config.yaml
num_hidden_layers: 10
experts_per_token: 2
d_expert: 224
d_shared_expert: 256
hidden_act: "squared_relu"
moe_layers: [1, 2, 3, 4, 5, 6, 7, 8, 9]
router_score: "softmax"
routed_scale: 1.0
shared_expert_gate: true
lr_router: 0.00021
vocab_size: 3461
learning_rate: 0.00177
train_tokens: 475700000
max_steps: 7259
Below are experts of layer 7 (counted from 0) of a mixture-of-experts language model. Rows are named up (a neuron's input weights, with its number), down (a neuron's output weights, with its number) and show model dimensions 0-31. Each number is 128 + 24 x the weight over its row's rms, rounded and kept within 0 to 255. Numbers have three digits each.
Before each expert's rows: a language model's description of what the expert responds to; "gets" lists some tokens that make up at least twice as much of what it gets as of all text. This comes from a sample of Wikipedia text that the model never trained on. Tokens count by the router's weight.

# expert 31
It responds to: Syllables inside Indian, Thai, Japanese and Chinese names in film credits and sports lists, such as Yasu(ak)i, Naray(an)an, Raj, Kh.
gets: "i", "h", "ak", "a", "u", " K"
up0:173115171075133123171118111093137138131092164152114141191129162106129134090148132124133132122119
down0:118121158118101116165149061184149121121158130125121124148128110120158113144120105119113095143115
up1:104149150087149139118171117118143142163113078134113151104172118127095111116163170131109141102127
down1:133126162151139153122135102152152179113137112130146146121123114123130135104095141114098141130151
up2:135102132100098090085141135146074184149112138146115106125118144133123162147134126137117132123127
down2:122144131113166106093125146143149123103144112147121119128118145138123145107095159104136110124105
up3:105131101132133135128154135134133128135143135124139135116071142147106157148141126111146104151144
down3:102114161190149146109109117145114126134084152136051142140131139152111162135108152089183084159077
up4:106145087156128166107145124107109107173133096111123144126110083108145137122106151093110158081163
down4:147118147118096131110108146128135096130104093121166121086118158133145146087136123151136151130118
up5:090125082090176100113115119101136131127105132127143117130084151135090145172122141117079118113136
down5:153094139160114099116156140107119103136112110107119141101102149123171103089114135135152129130178
up6:087127151124148119132136127130139131177104148110161117124118106128141144093104084100122102115130
down6:129165147169137136141117147165140164123117116132125155108111111154098106114138083121124150147118
up7:139095110134144139139129153094153117140133147138096154124143149109088102155111119139122151099112
down7:117102121151176151134129118125097126136132144190093142112134148131154143127122110095134102125153
up8:103118107166132143089077114123163137179131070084137075112130161132152135081145146134131162118077
down8:134114104091155196113145143136154129144166102157117117090125122079116123094140145117107109132121
up9:148160147143190151168121127164107145092146146115126131109131103091127156129113136097178097170127
down9:094142161136159167148136102153117101202076129098076105118171101149136100183117125095163093147087
up10:114094116135129137066143105146119121128172124121118152138131112106112159088147141139164160138132
down10:119132136141124129124140113112126121150123115089094131120124137112139133097150129153160158098167
up11:074102131158143127113121120143158156161089122098099095135106109112069162136136126120117161128156
down11:112105181154175113140142168133122145166104079097107065129127146102129110172091150089164132125169
up12:124154107134121150120120080106132157108108141161133130213079171136108124085136127114127146172122
down12:134074125098099144106152115154102143163133142098094149154104145089112090088135163132117101117164
up13:110134084153151095098140077125153112077112113159138149093149126133113147119117097139148141144111
down13:090100140136136145174099147102104137168117108099142112113142157104129079114127151129129086165091
up14:138129103113129137131145135098091084141164129164119144131104117143140160083143129122166176147130
down14:132138128112140107156132117161113068107131151121118112165131125101129120132142109120177102152165
up15:140177106143152084126138128164119159164167078150158134121109094157103115135123135119145099158121
down15:153104098163143152145105132202135166129113119152127135114108104085128151070133097146156123146106
up16:160175165169127140128120108112156108139090123121138143194096128181140114094141116130135104135114
down16:176136119145070141126143138151124104125166131101136100141133095125083128116139115148118131137146
up17:129157093100163151136155106131140146104141122114125117121126093141157132128135120112144186139161
down17:104146133091117119131127119151115119126119138146137171158129142144145128125125108143113145114116
up18:122159098138163138099163105109143132128123147114093138155127127135109138105164110101139144162119
down18:130096176148108168123126099124126179127117122094115150096133142165108108104174132156106144092136
up19:148105110108129142152120139081095125117119101104133123128176158087119141114104166120094096116167
down19:117107134077143129085152124109102159121129098141177121102124108112085134104097094128106117125121
up20:146153165141186157113145094096107132125134130130107123098125139126104134086156153119168150145166
down20:105115166136153152151100120160149138144116098124078140110158111101148107120107152093164115165155
up21:140154089115116112097140098099107135144110106125122118106087103149099137097123151113148155149127
down21:109163150173050126151110124127145118127109144134111102109097072122159138155152127119167124109106
up22:121158148131156126112137113164128131119092107137143107138118133119084112110120098081171153116133
down22:096128133125129086117134151147144135140127108076091122101154143153117135093126138121112105120152
up23:119121124099115136133063142149128121117153109118146078120128134112149146115114150112152109094164
down23:126149107100127125150111146144167113144112126147109097125139123148130088120133122116102162158119
up24:086130124141191104122129087114125141145094150135114078115126121142152167115120133101124109150126
down24:126141166136178151158096106118123107178104124082036092117150117136144092156116147086127090120112
up25:100131091142132077113148101151128131174127123129063122115082149162077124126083126121102135153098
down25:127139152154124150133129122151184153134089160106115118095148154124101087141107157114148132105108
up26:138071094122115124100097121150133145146091137129110092094158140142091151164106124146142152123133
down26:147165138147103128088167105115129162118107134153147121093087116133113129137174128148125180116135
up27:117170147147127149138105102113159131129141122144151174171097103147137106122130132144103092156118
down27:145108123124112091115122115149097135140170114098114153127132158105109115075103142147110115169168
up28:060145146133141111093117113122148134157079105135119080145155136159151115115118134138124144103108
down28:125126174089090110116131110101154089123130113112165110088141125128129124098132123168127137119143
up29:103169133142126154147139112095122101101133152122123155166107131160117130115124116113133145122122
down29:105134136106073130115099147124133102116103139142152145126121155134119101090097139140110136080087
up30:128113147097149125133104135106117106119140123124128140111101106143134166109131141116083134161143
down30:107132143138150118111098153141117092142150123097088137140167141154150133158090120105108073138087
up31:097119145134158145138148125109093105166128148155126140166167148116128137139096122125090131144093
down31:142157087146143133102128108137138177133118140178123152097127141105096124104119130121096124149054
up32:118160127102161113136131134121103136082118065133119139133147122118088135135135124104111132126156
down32:172126127135111158161128102126129136115112151126165099094151121081100125079145129138140107075129
up33:112115140116133149101113112120129131081122053158143161112124096089117127138127152113155154144166
down33:111151142113110085158131139138100161143161145142150137120125091095141130087157143138140117136099
up34:157189110126137116141126138114144120113123106124121145104088120121126138091152112108188170124126
down34:099151140140114125098098135113126125151180102129119135114115103213118134137154135125150127156105
up35:098144136153128127130104077124106122110129142134127105131089108131141128133153099120111125056162
down35:157171083113127142114142138117138127101125116129126136146140143124134107117132107129109131129176
up36:141109118133134137154127109103147084123183150096128132119141165124146134147161098139094114119115
down36:144109109162185123125165146180119141125131186157147137164126084149136148144110110115114075110144
up37:103099146118172137112170133137122136151122132143070133096111122137118159145151131128123111138093
down37:111117153149146141175126126151131134161102166094106119094145094145152126138127150121144160164116
up38:125201175144127157122139096079152129165119113147145128111102107136108118096147130119142172170127
down38:132118152126102105126160138117143114098155121172124160140104083091123085119109092119148127131151
up39:096128125091133101164122110083127166105107167111116128142164147128110133136135115146116126087162
down39:135106082066121149125127077139123135111107122147147189119135148081100095114096156167116129148122
up40:174121129109128137123088127099119121108146143133133120152158113141089108112089144114158068157145
down40:118129137062061144137119163122121105135105135105177127129096126138078109095123130097098112132126
up41:115143103125116113127112123158151164093124137136129120134146154136146132142149108130136167119063
down41:145090118123120113150119096149114151045139134117145091124142125129188128099128090147107143155126
up42:118149084105099086067115100122115086131155094163106118110103103147105121129110171110123110139125
down42:146130123125075118113117114144126096093149128111118123137182120156131087141160087113131114131156
up43:135110119125143117093123155146091173102192127130144150133160124151118144159118131127129129130106
down43:130167122138125150164127141135124114106126129091075131166121136114148136166140118113165102143151
up44:124102159158126090083134125099100154135095090159131112146148127167125108124118154104116100133151
down44:126152138154133138136141152150163129145138104084110107141171107135148105138121132088106144061153
up45:123172148192192153138150081104129137154135126162153135150132141124088144180140122102120087172120
down45:142146161137119102129172145110122117134124125140137149154125112170093130119103123096145146141157
up46:147119162121180125184160133163121130131142161129122157102151105133101144126132130125157098154182
down46:136134127134160187158187097129132093183077153109074117125143158133130103187122165083141133155140
up47:133121103129114122128093106149088119101098135109139126132139157116180108144127104148107162133124
down47:121095165100114105157146130164112174158122109140110150089168129135159150121126095145091123146161
up48:139148151119101110109140134158137164111111107091157080151135167161143145127145122141175134134125
down48:095163132146099087105103150084146100086140071124145075124119125151152116148169150099152151159141
up49:146122117158159111129142109161137158129169140092152109166161152165136122119093133118180144139086
down49:174118099143100121143092146128122148113144138135158154184119145145076113089180122165102155137116
up50:092109115111135131127131128148154099139139151113150083137128149153159145141183054124113125106130
down50:134078118141148122199121121135082144146129163111123126135148114119104116108110135137144143144098
up51:091127125172133101150091102053130102193138116149093108142132122110148132138102117129112136150158
down51:165160111166135125084112164108099118111146148143099132150147099144168111142115182138121099168116
up52:106113078117126179120120134131084097120142106118083164097132114133142132114097169140128149128180
down52:109097140162088129161153203136105126117137137130130161132105128142103140083102156175101135129079
up53:136125112159128134122092117115098106114147140123122149104135170087142112164157147121179136108130
down53:120135131087098147164121122159088106144132122121123097192125135085144134085113111144133149109114
up54:093154129140166140160137123087157132135145117140128158151084105109112152089150152071145136160161
down54:123139179173135109168108138175085158148177115117088136115140155141170138155107118100119073111133
up55:115043118144135129104129132145151145185132122143126118131129128128083126130136116122171133131146
down55:146117121128136121110128125131124098088096143141110125147101115142122123124171081129131152138161
up56:148119110120158093122121116135144125146092172142165099141138123106117162108131142120122135143126
down56:096146121124135149117146116137147106154119140103104095107155106107130136113084166066119050160123
up57:101114091152194124135143142132093139122148107152175114106149130147164162105114132120095112142129
down57:129123129147139128134118135103116095111110129090064136171153144128143098136102138079173095163127
up58:089111099158135156128136111118154126172145105134095093107115100116138131140108107132085149135106
down58:143099110119125146165132119131132131143162100152140133127122136097109143082144139137094149113090
up59:105163130150202095113142091104128114112111139157167091134148125113134150102135110136095106125109
down59:138138142158196124160131143108148144155113116155106147121165121120139089114157144075145076143101

# expert 5
It responds to: Function words and color or plant words in species and nature descriptions, such as brownish or grayish, three pairs of, semi-evergreen forests.
gets: " of", " in", " and", " the", " a", " or"
up16:114132095110130087125119119130139093113120093137095154124117138115139134126140103161120103131119
down16:116129082122096124149069122096116144116137117112117088137136120130122153140103128127123093110131
up17:108127101136158099128127129093142083143122112120116148114119112178136155108130107116143105124122
down17:169132127107117140098124144118135095126140109132102100124156105124120129123149111136120132130138
up18:111111163151134169118100146174155144178143115110111103132161132089139157140157157123147138146139
down18:147110107134112136121142126134126109117148118152123106121130130121113159125139147113123107134118
up19:159104089132133149138155135148087123123117128112156141130120154119120156124130154154112158112133
down19:127127132178137124142128145119099135163124098173157086096112139120163144125120124146179089100095
up20:139135132150149129096118145113110093107122132142155126154083132171110137130123135113099144117091
down20:101136152134117164120145158163133090125130134134113079147135143182119111164168118140137160093133
up21:128138171135134106126163149128177131176138104133124145131135151123143130138125146101118072134144
down21:134107110141149117090164114143154105108102138164138134118153137132145134140107114142109152112132
up22:117170155144146127068107152164170103142152144125117150091114106148138126125172156089127145139118
down22:138134115121123116125146147123134137107158138140133142120122126137133146158151111096147129126148
up23:151126141077137109122173127100155100199155125140131140155102106112064131120152142100150120135130
down23:148121122127142105131095140131132152080096162156119156146090098132166098142143110080084115081108
up24:106135131114178125126148147115149107137134116163106097110104085103106141108154127133187131108125
down24:130130143154111165126108183113138141149140120122101142153115088166116112158097137101167146125166
up25:109144122134141124081148136131148133090100137156076111180110183124123160107099140117142144115096
down25:130195129132117139168147163107144119109098129121166129097107067128132197112106119127115139124099
up26:110095161068148097115132156119186109093108106170137124141119124133110150148099158133110128109172
down26:106126154136126098151082143102106105122115140097121100130121112125116103182111201117119128093135
up27:140150131087162098148109104128127158075136083123125101150117108117116146116123148100127159123152
down27:069146119137179150170153134136091149134138109105119107154126083138082120100119097133133133130124
up28:175119150101129128104173163141139096128160130116128091161098149156107151084142161113096129099139
down28:060129179158141098139117125097134142115159095129118122129115088140170127136118131112153079184164
up29:150131119117117155134139157145092117149100107112156096099150141148158163110092120133127159116139
down29:122121129137136153117142169112143142109091097150137134123132100125151168121120119135131108111107
up30:129199099126135160173135134190137143128151113084130114176158133138097176163109165092093129097123
down30:115110152128126106124126117106140118136147150121178145112164147139117161135118100164071141132125
up31:175096152150132079110095114163117110140151134108091120144201149107142133147144078123141127156124
down31:138109146096143115141097127152136104092150139124091115144155132093137142161109124114137114125155
up32:122154119099166180156099141082140121110126125120143117134108154137126166104119142130149170146155
down32:153155181094132116144112158118121128137106101126154135120101094144147115129153107123151098088127
up33:132141147156166135091098073126150084078127148132135127137093131155138148095086173094129114145152
down33:132087149112124193160137146134121172161101131148106125145131121119162138122075058086139094156130
up34:092150115109151153122125107089144133121148124139127138126126114143127141120117162104092102199123
down34:088128147127094115144120128122129136127132134101101133150075139129141134108129110099119151105085
up35:124159125144125106111122118127137140093131099137113114121158185176120132091105176128115113137106
down35:147149128140153112139127167090101092137154152126170120153164120123146141150156134130117109117143
up36:130123137134134115113101187164121126127144162123124119137125145105121152189133130113087128136157
down36:144133124114149108121121107144135096162141083152129119122091125126079091121137121135105130126155
up37:121124152122135160152166115130117139117126136134157128106122121119118133115119168155201126165154
down37:114157138122147148093119106072091128137098139124141118148129123156169106138145126150144129163126
up38:108133120157118107093144150160105122122146098124116139119152094114126106106122139132089122152128
down38:118109152125178112122115093125153122118120150139136120120178114082115143169146125121130105146154
up39:141124153113145154062100122137100133116085135128062085117161102161101173153121158110136115150115
down39:133118134126126151125137144148122126093123174101137140159144136126103098075125112156125120111128
up40:146105134123113108130105125149151129149139134152114148172131082138135150097114124094124175162161
down40:117132145113141090190166113087134133146129125157085123152139160140152124117096122139137106128104
up41:139190119148148098127134114164152119073110135115124116122115143098119129120112174125132145126103
down41:116127142176138132157100147140158147136172175151135145133147128161047154135150129125142134194115
up42:128126114132129120169159106132091119155164108122101142125129122125118152139136117127150119165109
down42:124145126094147149157131101123074162133136121135130122123121134152120142106107107162127120139075
up43:121148164113135071115122105171140087147081105129132129147109139120098130123133145116150103147147
down43:099151141157132133143106123124155141130104131125132127100121142147146132146109124135122157108101
up44:088119126094162135100148116085079101157133144140149121120154116120106138134168140137162144140139
down44:137120172155170148120104087131121143150152142114133137127143126082109138102115132140106145138101
up45:123155115087147149154122147129157144143138110101155093154133136113135141104121138130168128152136
down45:121112132108142160162162140141081095154136090147137135144095125122122135097166113163123106137145
up46:111113179167128129140111130128127144137127146114148148152137155146120152122136109118124133146143
down46:111108169120152103142164141121159092127077133089110119119127148147115136138139131101130099115145
up47:147124140109108187087127127124137101165125093119105157149212139166124132126135122134118166129127
down47:096131139078139117121109135093117134144112139110143144130152114123099113090146158135110143099131
up48:114167104118154114123131133104129094085146105177143144133150120141137127148109157126188112099164
down48:168130108112126144180121104146100149123135089097143157113134133152148097117181095119127171107109
up49:164146142128123143127151116106100137120113150162092128151102127138129135160145170132093128113136
down49:140132116123114111082118134127108110123106167130109160128133143178122146109133142128129097127141
up50:078093140164143110091141120143118081107110107109119146113086121152146118120122088114165178134115
down50:143164155160144115196129144182108122113145147141146123128135144124140124126122106125127164120151
up51:110134108149155182159138112115174124117160090156160179152090137138119132116121163069124138158105
down51:147132114114114146187145132148143167118117107152153200117116167121132152125117122129106157132082
up52:137133129166134102095145092094165099143169114180098135152106168105108121166130107088126127154112
down52:098138130139156145108135121143097146123114173106133140081159145086133143194171101140142122119162
up53:144146109143168139112100097112181089127180104114077144111115129104121138153114189099112157131125
down53:138110155113120096136150137089128154124132132128146109115091186124127176125132132129129151147127
up54:080118135117142108161121125161182101149116118145108080094145129149131160133120128122125097113160
down54:143106119133109141127127099139120136146109130134102127125120098112130138150126186115131090141134
up55:150158131131130087080121142126143131141158115162150105163129110117068131113110160118107085155129
down55:085126082114095126120113142144147162111154119089113113078128113177142082126122152111118084112181
up56:165106151123154109109121099133132113093119127121137100161125154128076129141138176152124146126149
down56:127120153122100140134154123139112143136110148092123127100105111115101114102111150092134095116108
up57:142133143151182123161126095133122113173117148164121151138137174096153135144106136104128122124159
down57:134117152095140145114191109118098133148118092098132151133089148101188095135126135113131112130144
up58:136152137106130105128136140113115131133117121104132129141150152115067143126109124130095100113158
down58:097125168149168142138109135096079096121112165137114089145132133103126160128145129143110126114145
up59:101110129106113089146134125096107216113121140098149097117134112147141120160126125124154122100101
down59:142144122126106106144155176149106097101117138140133100110096112123145108097094125138106139093136
up60:123132119159151135152113098123152160080097133103105115129130160082098144080094141162128117093108
down60:140130131105146120128133092119113155121134092124151173123102123167142135141119138129114100140146
up61:139145089141137133185095149175099137154140132099148145137144127155150130127090128136121138184120
down61:135124141131118120171130109162142116128174135148118111090119148095144156076156124104147096111146
up62:133095155127150091116150102115163148151144151120099125149170140135105173109100169108122097138142
down62:094139123108118139128157120129056147116115165102129129138111146124084138145118140160147075127145
up63:118155126184136146080144118107178116160096120147135118156128131095089148121124125106122144129116
down63:159102102142146137154140165123130066166116147092116122163150159144072159132146123145102110158122
up64:114155135117187152143084118144150115111136115125116112138136144152103140109121093140102135141140
down64:156146108116165133096155100154106148153100181106137065126136167134090074112143141157112152124131
up65:122138162067124140156113162116128113078139059124162100161110159121127158140099165127144118146128
down65:145129109106110099161096135112167178121090162126123124110098114146086141159104109136123145093068
up66:138125138128193104135122166132128095146106086128144130101123131094067124102126166096147097165113
down66:141122121135098132146090168088158143121140123124094126171138137114104117145102150141118108109136
up67:083130143121130150133114099091108098117121129123126179194168131116114123151129146133109170151154
down67:115122104103080113134120121150121092197086163091126114145155061129108137163142158108143085143160
up68:129110113119161153160141123138088090148135140144130142155138144127108138125112142143137170119133
down68:066127150139125115106164097152120124162160079115156097137122120129129150109166105140127138160046
up69:142114088163099151099143149115088148137115117120097175139151134118101143112129143134160147148111
down69:134112121132096167103109140136098149181096091102121081144143136135054138099160108126118136113125
up70:179140157192134150104150079130162150124130136122124110158129156142107140088098173094146151147122
down70:098126165136067133118135156129092169111112129098152123113143143133106113125156143129160109099145
up71:115130143143125145106157110109105186130095133193122141179128122112107121147145149128087152139166
down71:118127093115077129148153117141117133131113089122125118097114106092156104146132153140117150095138
up72:147142150156141142103165123124104151141138129137116086134140119130094146102125144118130109135189
down72:148138102172136158182138140108109100071103174142149101134114106115098145102113126134111152098114
up73:159121122137163156145122131119133133105103109125113176121124127133137158108098135152126116173144
down73:162161125099136137128090154125120088123133132148087090151137124138162129146111188107143088138159
up74:144155128102110126107128108129137152129115133072108103189145116154137128078152122125132183133148
down74:140113143160128116144101127118156142122083129132148116093154131141139140084129159128131123124147
up75:152149100138143148150092146087120131111143152120139146094155173127132132151121133140093123093182
down75:148111105142088137130137115096163113130083123170104082127093129134100165153122106151097149108120

# expert 4
It responds to: Adjective endings and words like African, Soviet, social, military, civil, plus "the" in political or cultural prose, as in Balkan, Pakistani.
gets: " the", "ian", " w", "ic", " American", "an"
up0:156148106083131149110144084144122132117163126111156141130150145153129147124114150106133124151153
down0:095147112107122153147125132129108138172127121118096153151128110127176125124118123107140083214136
up1:121110075179124162143090131128130156110162118141063137166125173140142187161125131135125090106116
down1:114155131120140161127111107149160118174088168135124101143106152108119144146124093157105107162117
up2:076123098131126106151154093101203165120158143129122138209131133109068141103148163121152122155105
down2:109104086154155177130130132121084146110079140130086120139146109134135177163137130111170122178116
up3:097156102138150102121166126131112121080123107144105143169123132161100138152140128115130128154117
down3:124140121141102108113110111107158134075111117086101137113119116111111112146100116108123126111097
up4:105117142091164137169132123078092120086150138155158132116107150108124146168103093137152148135175
down4:123156142115131164121115132130137113137106150095158106158111107119114141138121120104132118105097
up5:134120167076130117091095127097130149130126179142145124124052101166124116124144095116137105131136
down5:118125111175104124120162122132145178101150128139160154118101105172126117125166124142121117097162
up6:104117121150194104140108114085084114110109145190103113097139132115132161111141111122113129092144
down6:114151164106145077119176127104081126112129145114162164123126141129092097135153142151111132069080
up7:106127150120159076178132117112105133123092140129143173124136092098127158124130155075176103174150
down7:164101121151144117059121139103119132121148138114076124144148127118176116100151122114146098168100
up8:078136111107133136126143095106177089153146136131134144156124087133125118147160205149117115115121
down8:141119098135183152101180114136135101206121112120118087136135109120145092128110131141135093148149
up9:105150117134123154140156082093129101119128138142098108205131141118065147128178153147081114099103
down9:137110132142119122136129129100127093142134077121099114122152076133157091142110096096155130087114
up10:105153127091134167116125080142154132112139125120168138099139100085120120109065117131163130121166
down10:102160129147137127104059119132144102150143123147077132104137127170153098132087103098117114161106
up11:195104122146160150140106117157127147125154096188110125143132196138127143114080122126125146168168
down11:157137090105136107148114115113123112152110103167126109113133110146156118147125105098105148140121
up12:121170181127166119165105091136102109142069117108131141121135151108125145139080140098125126137139
down12:127112100155108139138127170156156128177165117140087135126132151134091142094139151154155115195114
up13:177148125115120153130179111152134185100099124112110116145132111129132139117120137148115135139114
down13:134109115144112149132076107117165176146175134105136110133133124163089112068148112112110158139068
up14:102138159080113139129122115158158126149175105176121118145151138191100130094126152112105132109145
down14:152113119114123166127160102111133141109161130143162151149139157127083174112076112143162122124135
up15:159140137118137111127096148153151145136079167141116093137151160167149145166140132104107140126119
down15:136163119154160110155121171150136149118138144134152109110128156151146123127117104097164153131121
up16:108104130119115120073145122155183133163088113098137128137137128122107138116119098135073138161142
down16:134120103123142087128142126129117076100089105114101116156145144134140143115102114137162135148119
up17:144125169123142114117095067125176114116123149136168089105132125127136132133110110140095111119136
down17:160113113123169119133143109126110110126146120131165141136148153127146119151110133145087103121159
up18:059141131126142074112059085109204138128107123177091139134140144132117133101130115132093130091119
down18:138118119154147071125136105146106130142076126141118103120108158138133122139150116101152120139140
up19:142142137143135152101140144131129148101093145135109116141134162111115127156104141119086127141124
down19:097111102108187125150134131104147110155127125122103155122145117135141140123127125114116126145116
up20:103168129135179166151116113145113141133122119149130104172147132189124124156149138101100165142163
down20:131164080139123109123132158137119115143138117141103117148121099168146099136108129110138152129124
up21:134105091156163151139098135070133136181123097113142155108118159098148151104100166099132158147132
down21:158147141099096158140139131127158098165108153094117136117135121126147124122137103161104120119127
up22:127114127133148109173116088136118184111109099116136111090139135127131139107085104123132150130179
down22:139142117117149122100171094120122085149132142151127110118153142164128153086098111130096111117081
up23:096127162153161132151114092132158128110140146190126114137150118140145143091086102128122103111131
down23:152137106120144113105118139163144103121124106079099110129153149103144138139136145099127086100098
up24:143098105099155114124127121131166100133110154135150085131146098129125154082137081148112154116185
down24:084178152150125113098136139165084120122091131137147119088140130118132125137108116130131130146152
up25:109119144126123134140119123122104144131105140108143141097143115123125160078103135097181148137132
down25:107123155154095087167129122088166164106134123100103142099133114153123118160151128125119107090107
up26:139153129152146194122146100172111132153177134136139118118151144092124109124088118113132129151132
down26:106137108116093113153095093169078112117148111109120144132132119121149151079148086097106108142126
up27:100143149111164111157149104102151097060149141156156136178118099080115131145125159119120155191142
down27:098151100150155125146100159112107130144131130145116118162149118089151110180066147096129157157114
up28:132114095115151124164132099161107136128161137197118134126114123115117130125098132152089122121151
down28:195094145133149131167109133132074118124139136142148141127128117131137138109118164124173138146135
up29:111086103135112132117119131130155144150145109096141147156081126145113139096097129123151138137185
down29:119146127160116187153119122127133148111143149116126133140128151138087121132103122131125156129064
up30:128119099099137101088108106132150103137129110157144143172116121153092142128134140143114133104138
down30:125104109104126078151108127140145157083094129137145126154112130100091117119118126140152137151114
up31:109094171099120128118144177098105156070099138129134088177150146158102177113107157142086151078183
down31:116123123154103129138165132138127156151127164135187074109124106103099128160130129135107149168148
up32:070136102101108120124119114136183130114154122134118115179113145119089131133172130119093134107131
down32:136123090128112148136117143125095122105132123184144121132135130135129117146147152147119132102171
up33:103096123196159128171099121145106110121094113168133113165114130096133127093141143114148145191164
down33:126101057122120116148135086140161128088126156115095088122111161149172121144115149130143071114134
up34:136127152097134147098169148127106091092099113124063136128114095115113131095110135079142108125177
down34:130131116162127137122121125147134134128145143118124131165130098143096157146114166111148134151176
up35:119120177139132130082173111080173149096164122120074130157120134164092117111134112148101127100078
down35:150116118136099088151197128127155106104130167139104107139112143162115113116146119169123101123124
up36:109131122123159114129118133126149114129185115141153143093133117072132128093120105134152129129107
down36:131109182117170122126133101115128144111124127147175125084103120109139094115121110144125120131150
up37:094203128136170138178114107132120173124099149170137161161133139150118170138095162113151170147122
down37:112114131100088144153103174079146146141159127147117134171101119110076136117096149123083175148121
up38:165144104101132142092102121136122121117109153119089071165114173108119151117140128130121130098165
down38:116114126195125126099186144130152100134092146163124165131129145137142094163179107127173147119126
up39:149159153142144144093077091168146131117113146155106121103124163161121125132128130123124132089111
down39:121142114134115138114126128156128140148112209123120122140145133142107162102117143155140134118093
up40:135092208162131094145132172126138148088036129136163119107119160148128148152122075143134169132156
down40:099106123100120136095145119100141141141121137131172112110154094120125128149148160175116130094132
up41:136106154122131152144122128118109149147153133144143117168122099120143145147098136100157159124171
down41:148109105098153124119120164139130165124146145143174118149114115133111171174116122143110128123144
up42:085125135126176134155130145091093118123108143126152106149122160119077140109131127134122128159137
down42:147121120107119136131123093125149126080149148147145102143147146141142179150145144175131070104145
up43:117180171103156122135123088103084145166133107181143124172087128169143125130106126130126128134154
down43:169115113121130157129128120152118147096142122146116083113110113137132120110166120110162140160111
up44:167119091107171144153114165142129163137157110176100147123137152099132130127138138123159171135124
down44:135106127129156145103083120119120148138146136129119125122153126138140136115092104090146111132119
up45:142142136160149094143099103169149157129108161139150125132154108133128124131100091121124155111170
down45:125134145150135119113113144087102140165151144129139138112154116111148130107092118137120150152134
up46:112178152138162109134135116114195157087113131168165102135117107127108137100171139104141136166119
down46:120145117164143152142138166126135126134109106105096109125123153165127108142108137110171152177088
up47:182189141148095162181162145152093137113120123088144126147165161101127158148088143107119127115098
down47:134146109090114174124145103127177132145132126120121131179137144142122136107159117149128138165132
up48:139139139086135094135171125096128123124153100146117126159105161103072149133136148115133143123130
down48:105139117120163158165133146118109152144132117135087095170154121122162152174074168078160168136120
up49:140138102148102157138128089127094109153112129130086107174081154138121133109135141142121146128143
down49:121132101159160116115140118131194112095161150123146106103102123136164114129120116160152110131142
up50:149146109157174173143143113141096106133149134176137122136140152123101129134129146142154151111149
down50:160131120109147125136116111191110132140079124159114096139125098102121091138122079127122130127114
up51:105124116092147126126134122074097105105095174136139143103148133138127167091130119111078133127179
down51:116107140117139114098103092120128117100110124108120059111175159133140106180129152155149103126137
up52:123147139095108108108120096107165110151113148128079083097118135123126155167142150114124140110179
down52:119128148131103124090099141166136124145153105118137110154108172103145116103136157131139157134165
up53:140131130100150158125164111191102131144158152147180094134141124123117102126120160147134108179133
down53:138162124099110116165140099147102108130143095125110145120137120135135093091116103071139115155144
up54:128150161136143091123149086146168137129143107077095115175136096164131123162107127115108142131155
down54:119150145121155140149073137117139136176176121124107113121130119113115126125105125118118175100131
up55:129139165065133129133139110156154142144119121103103141128126132087160136119136123139137127161183
down55:089153127087161164111152090110134132100159173116122138121120163142127151122116155139131114146182
up56:089165100162166119113140140175103105115130128158123141141165129120102128119126154124098143128123
down56:123102163117106130141142135136119103107124107130101172080103154114111109172125129093110065132130
up57:135112105136135128107143138124111160102059079150126149139099147115126144147099140123118124145150
down57:134160089123154152127054149148124165202128089129114109116195120119171093147082118097163138115074
up58:121125142135178123147124154130161128130135132125101100135107157138124159126081123153138181100135
down58:105121140141151142124125121143099113138109134126156100104140128148116156138085141125092136160140
up59:125136149103166116150109120124132134098094146099114140151138127126115160132130116115115123138111
down59:108167148112110067134101078132148128126141135121092158129133154157096130126127163134120139079151